python train.py --d_model=384 --d_expert=96 --d_shared_expert=0 --moe_layers=[1, 2, 3, 4, 5, 6, 7, 8, 9] --balance_loss=0.00236 --balance_bias=false --groups_per_token=2 --init_std_router=0.0138 --lr_router=0.00158 --vocab_size=31559 --norm="layernorm" --norm_eps=1e-06 --optimizer="adam_variant" --grad_clip=0.5 --steps=4647
Below are experts of layer 2 (counted from 0) of a mixture-of-experts language model. Rows are named up (a neuron's input weights, with its number) and show model dimensions 128-191. Each number is 500 + 40 x the weight over its row's rms, rounded and kept within 0 to 999. Numbers have three digits each.
Before each expert's rows: a language model's description of what the expert responds to. This comes from a sample of Wikipedia text that the model never trained on.

# expert 55
It responds to: Relative pronouns and conjunctions such as who, which, they, and, commas, semicolons, plus closing table pipes and heading ends.
up0:555585519410557499495579479484479498530570546561418421474509546546468462545510544477599453533512540581565510554498563473463551513534543538502495531422504588498475502539500551501500507466474451
up1:507479507547528512469520545516448488549401484513465482521553483492535507470513460503485413513544442438471439486531484513514489581429520512442530480503527499390612423543566489560452485460506473
up2:420542535427529495429472508532516498471506460503520471497534437519559448525501482506541528531482519525473479494470487495431515496518513483478487492557446516445606555568531522499465539534486424
up3:495481459480487447509546473487455539461498521546404487439482530430446442492540489560492449526532461457478541493474520533511457471548529494507549555512463503598516540421492502492488440516442545
up4:425527496477470485495515539548470528444514493527506448556529482542470474536511525495502493540504510516523520447479473485507578494510519464517532529477562518486554524527569429491420463493535482
up5:513489419541518557528554525512517523481523462495452455482459482448483493483507515526461524476542586509520480531569521548489441449460522527507473477485440459458474551497526515511455477482484519

# expert 15
It responds to: Wiki heading markers like == and ===, heading text, and sentence-opening words such as The, It, This after a paragraph break.
up0:485495477483515520478481501485425519431424535520495496540443419447587489512503563455469470474497479347474517443593519488549513473558482475461424547515574565455441540538473505526561466527459470
up1:563539446534549509473441476543546539546457473478562521470496510554464527491451492477481486503500462491413519538459506430524475445542504508466591469596509498526443492486460514551559499529509437
up2:473454501547510451465475562508518487517504508554404450525491468484514508547467522585510466445422434495560503439465498519467513510410501488492475539487527533479504568466511443464554484537469512
up3:515463461457442514534491519506499588493470455519555466486552610531525479506575501481564509550521478475511509527514504447557467478591517516524488570501448522524473551513480534526430526517472475
up4:534475507482536557518475509539463526522586577460467540529520480525444523512510505530519500538554482597487489466475442471522453488395486507512552516460487527483489474459470540546596444530570477
up5:541487535527472513512472493506505419514536465515439599539520538531460497529456503560481555529500493544530457477504557518497496462471500507497521527443508476473522491476507442513498545569519537

# expert 51
It responds to: Commas ending a clause before the main clause in narrative prose, plus the of in ministry of and adjectives like free and first.
up0:501537580484519469492525533514493461482416463504532479505503463507479587555502489554554495566513512506494521573526588571509458536532523531492449484477480492453450493478456519466435493485509525
up1:540450493452533544523488490502543519543516483574507467453582495457504533445502508464440477541458512531509461487535564557447521488512478502564485436499542526593499444591579478489542467561514483
up2:501465543402525469506467567424517493479542463554540569472518538538513482461498523521518464538571505527488507507416510463516538506466509528503501517540511488534447531551454512534439584448479475
up3:515571513442503549512529557520484527558488508484521579507549473542508460509588443521515512411513445523523466494530551591509600467449505550457510537511584442451481491565546483589569461530516530
up4:492491519450487531512507503491508626586563463560492524504507553497534499549533515498499543468542534540499564532508441505480492500451513447522469441528509498500451576442541422457543470503530499
up5:528515570489496526538500562464453521510537455472490543467501538508504619539499518595494480462520495517585468469549503498540513477482528507512443438502488436505579502495558467461438504479509499

# expert 61
It responds to: Periods ending biographical sentences before section breaks, colons after labels, the Personal of Personal life headings, and table separator rows.
up0:509440508475523498442514567474449515498434550558555459494447516466509448603501548483457521429502503582467598494477465500516514509561505467465476470542485531541522523506519475515571424538428474
up1:507485474563433417475541474559463548445437555454476471574464599501470517483545529500502498524528455593523491495503496459546460506470496459447512590553439520490427515540558505501526493546522481
up2:489477467451472461517445459466445451472477472564448464501516524511603550466518458493521524461510478440435469564497588527483438509476534520520459516533540454481514532516474468549494510521492498
up3:524504550488437523525528545517499466515437448489521556566486541467442528537571587496513515517450518590501521486446522457513562512490461498509447529547504464389490462409490509519417465487506495
up4:469454481444500485501461509473448487451492518475477523459448590495505512548521426506499472525502422518547476559540466501470511546517469518560453465508526572618447510444577553486467502584492473
up5:408527472497496502467433518520482426500475528502498530488462530536545511476446481541474472472518485476439471527494525424515495522540501493564477482576584475495504507530505489490503447471426500

# expert 8
It responds to: Was, were, is after a subject, small number words before counted nouns (five households, four points), and United before States.
up0:510506500450474502509511495513517499499578507549533523449415507437496444493484529558442525543467492441499525515499512525519550544536512477492471499552438462490459499540542474554518524452499461
up1:537563490555494593514535500438522506561431558577480613452466437490522433503490514524509542456518424500493480465463509512466488477500506499450448490508560485542558466475467492467481578452502477
up2:461520501427484512452438435560473566586531484516502438411499473484594464491513491538491494558494469441558549489569469476481507472428499473473580527530504479574483523537520525490543420497466475
up3:457535485472446534503492476485473493486484475525496546506550539543482564494472503381558592457558424483502426533465462505459543474521506532517536513489549491497481486490546464468518494480472467
up4:588510425452498456532545472547477478462434486479433491544554480463436437513538612480484527516497563542544484466557511499506554460548526565487494512512459555582512473424479554447481450493498511
up5:500502496537491566483535479449443509522490482447533549522514489552569462547486532489527504486482498454483455499498502456490498510471486459531476471523484532551528485437506512436520499450462511

# expert 2
It responds to: Mixed tokens, mostly in, was, is, by, the, plus capital-letter pieces of names and acronyms like PFL, VFL, Osh.
up0:511568490445496449476525548531479510560482460497470482495522478508527545485465428523529514438509504494527568467537478501410590552462496481513503529479497454567471529487491484473486489536547544
up1:460511444538479527527414494491571485469537512538470494469508484493537568572504470429481534537554405539525510493557551500447520460444489492443469539412482484503447511463532496446499480486461559
up2:359428433463436424528524495480504537429547508436581483501457582452556508480492517478494543550513481490526502526513561527529463459520527535497539482445519468546483493495575454520491455478488571
up3:466527397429466495497542490495533472453545481455527543553444560513455465462607538478471475554524500500582517580455472528454434546451507493518496431536512460569470425500491522440509482503509525
up4:556436472574548518504508511493503560537433436431551505498559465501519503490510491453420528534457384494481430537574460522501501502506490527470548546503491452493514472446459541503515494498525544
up5:495472527466583454556533511489511520507466478501481472474486516486394515574468488527439546550544499534530434539543550481455558484536489568493515501484481520473458566428497529483515578514487501

# expert 9
It responds to: Field labels, separators and math markup in infoboxes, stat lists and tables, such as Stats, Status, km^{, and decimal points.
up0:489506531485475443488494480445487505511464451473519520531466522539512514461513496495462479447516503567495519541441527471549535500511521486496590518549452434370554536510469484566500501607495426
up1:493498504519594515482520493525508488574534507514531355451557588463543567525516531484495484517459530506497421464490563492528519528511513502566481482482548505413433521375495566424516460501484485
up2:470520553454446425469457483565526479538494548599530533489536491556553486510526486536490453518476471428560559491477504462484429442544472550537424556484508506568535553496491488449537467403505504
up3:499465538441419516472526529499498475529466533481533501500482547574504572504500492530489496472493524480467521448496560505601478503501499523521479472530516570527438559531569509478417442509524469
up4:466550453491460482469485519516491551491485432530501447524492487571491452553516439463557572534488522497509543592563480461496463502480508523457539472528487461468503457494494557521503497493521492
up5:462513468471502516482551482526533528477510464500556396543472517496468430514490509424463529498477497452560515502451582468528516480539505522521542585478500483461440527528489563489474494595529532

# expert 26
It responds to: Opening quotation marks for titles in lists, line breaks after table rows or headings, closing parentheses and pipe separators in tables.
up0:487592506526478441519553443520493514444501526499502561544451495552565565466543481506489552417514470530465518493452491577473534467498513488498556503455503549506522595483513554543516469581520501
up1:487584532534518474501521525470503521523489485485498605471457426518532483505573509588544535444542470477460472405491504526507591487493502500459416514454569421441473429552544429525491496472500575
up2:496452491503447518466560501445462487531505519522510552521515548465560556494536461561472489506481466490453566470507504505447550541472486562513471516480563502496598515544453447504622497527469525
up3:492555486515490471499497478479523507515461453466560444431463421482565518476513553528537504576441461495480461459488492502485460450470482516506527544499516481462393569505453441488493441486477463
up4:543493513427457534476552531497516463535438510476466474458528454474454415474487527571537529516515469473387520461528526561452459460411524488542505434515539493501518466516473518547516471458519546
up5:491508597418462517519488464447547510556408585483489475484499515431503466506493522454407454500506503498529486481530521403433478483471482525457530530522537545524518517461544494507467507588493426

# expert 18
It responds to: Opening quotation marks, the suffix -ation, and mid-sentence content words or name pieces in biographical prose about men, e.g. populous, combined, his.
up0:499570512483432523502455479492547497467500492507449509472509489478457505533456516497505504473503538465443471541525567458505579463419494473449502527481479521528436438454552535510519503448501517
up1:424536490438594437523556489556475456536466461553507491530564514536528495481599424474530512566517432496539493493567513532551496491477483541517570483409491444529523435519503422509504545549478431
up2:502485456463541430499438469531526545450515495544483554542513538543550483463485573531497437533544446522538558472474533437470569467546470503555463464481438519519474508405525503518542523481523495
up3:548519514506498504474513555504488559458554558534522506495528510536453520516456516436476457512524487528435481507508562498453460500496510507506487548548467468554493507458535516535520478440547630
up4:502556506533487564494382513516496472530502457574515533532506469506519421480548536464512422471553465432513480458483513553551535477493528498467535470541508491452510461519524540489401519481511507
up5:493487549517447463561569526530439565538507488500516554501513507508533509486551528469552436505540492532505531498462474517544462563430502466546438500504553439490462534536442462438539474509502480

# expert 59
It responds to: Small numbers and blank cells in tables, e.g. 10, 2, 49, and He starting biographical sentences.
up0:516493461568550498499538489466423479465555557460504514430504514497610536520472515480496565434558454517465460549488546442570407508529509475503499446540549500535521557528549428535474482487427519
up1:519501502496530465487489512494501495407403528483538479499496419508548473478471523473531450485589500533499610529536477569484500493469503514518571495563516527489562475479481484553454486467558526
up2:515558447512509585505567509569437531517523544520502496544459516530501498489449456480515570486534485463454492530536565572493529495492501511504462514510494523446501490424520546495452562421588482
up3:423525517498465475474501460485509480496476588564477467446481500516570489538464487443464553460433539531488536553568509541579418510493533496498561488491464484553485543500454499527518472492482556
up4:497565473457496600488550536524520541491445475549500529524557546523539509498535514526463481446526484460539525543508532551470491508547518496451549535533495506456462460477532541512509479463574425
up5:494464539458500480540551526457482539461444517508462530461506476541552532485524527536498476461558460494586460499501506472561444518509502516506513511472435545444497400494535460542527485472517412

# expert 40
It responds to: Commas after names, dates, titles and list items (September 26, 2021; Heavy Mental, which), plus compass words east, west, south.
up0:510450462473496511486486522473536447471493540504543424551533457457533502480523544502474425466507566496491518497515528489438419484599518506566538536542450489532387534494558457548465547510468449
up1:462549500499496508451463525521537445529427510425488532425547432501511421505567520517456503470475486457474529457513518603566591485476502490485568550477474470506539503520515473447519499483509529
up2:514539484584501542533462522523522520503402537486530464505405450561374460485494545501456543488492568559493523476525530498496422479587523478511563481468428572516529547500574539526562557495455508
up3:495440432573515495486452516522498502511526419491517498542504397522503483461486515482424542573524502403502532480481457483487554512576501523459450564555595559531482522493516561432485477539518396
up4:476525480463488526470498468510571557479514461489472469515525534502561584508515480510461602513460499561466538493496544535516483516480495441510585500430526460484496523458482458507535489411456583
up5:477497446528552505517553537510488434573491475460427440462499542520540498506535528472484555549487549526480555556512510546420520541511530478501547517513541533494498495546520454502421464517412512

# expert 29
It responds to: En dashes in ranges and route names, sentence-final periods, year pieces 201/202, and openers like In, On, However.
up0:516522513434455461516447523474503515555525544509527472477479480493487487516528520537502430465490512536504482547475495549501455495521489508473462568512523521422427527663533498523523451542535563
up1:439493507504520535509593538516519512527484481459435549515510544521480482511514512458535502514489490476533579522473513530596485506523502472569424525497488409439460434501448483527519479452506501
up2:411513478537525493488554498445519475535597539502592495478433501485606428546514482486521494534515533490513447543514531476574426510608496464478458463498500471467534504575514511458475464510453471
up3:458513465432502523496514506459484557522508498496542468482457557500472450443499541469553532478494523508518543549499470538549531542534542517479552450497487493540455469479596523454520499536476503
up4:488526525566550459447541532513510530468508519473422533493495509501477551436487557448474523569495526519497558434548458498508550509462484540487610508494512484532453493471435503520449462489437491
up5:413455489538527499449495472470432550509530546453539435519470491497556459443472458478491468548452464545534539478426523504591462512467501488484502508501488474508438463578412486490473496415543507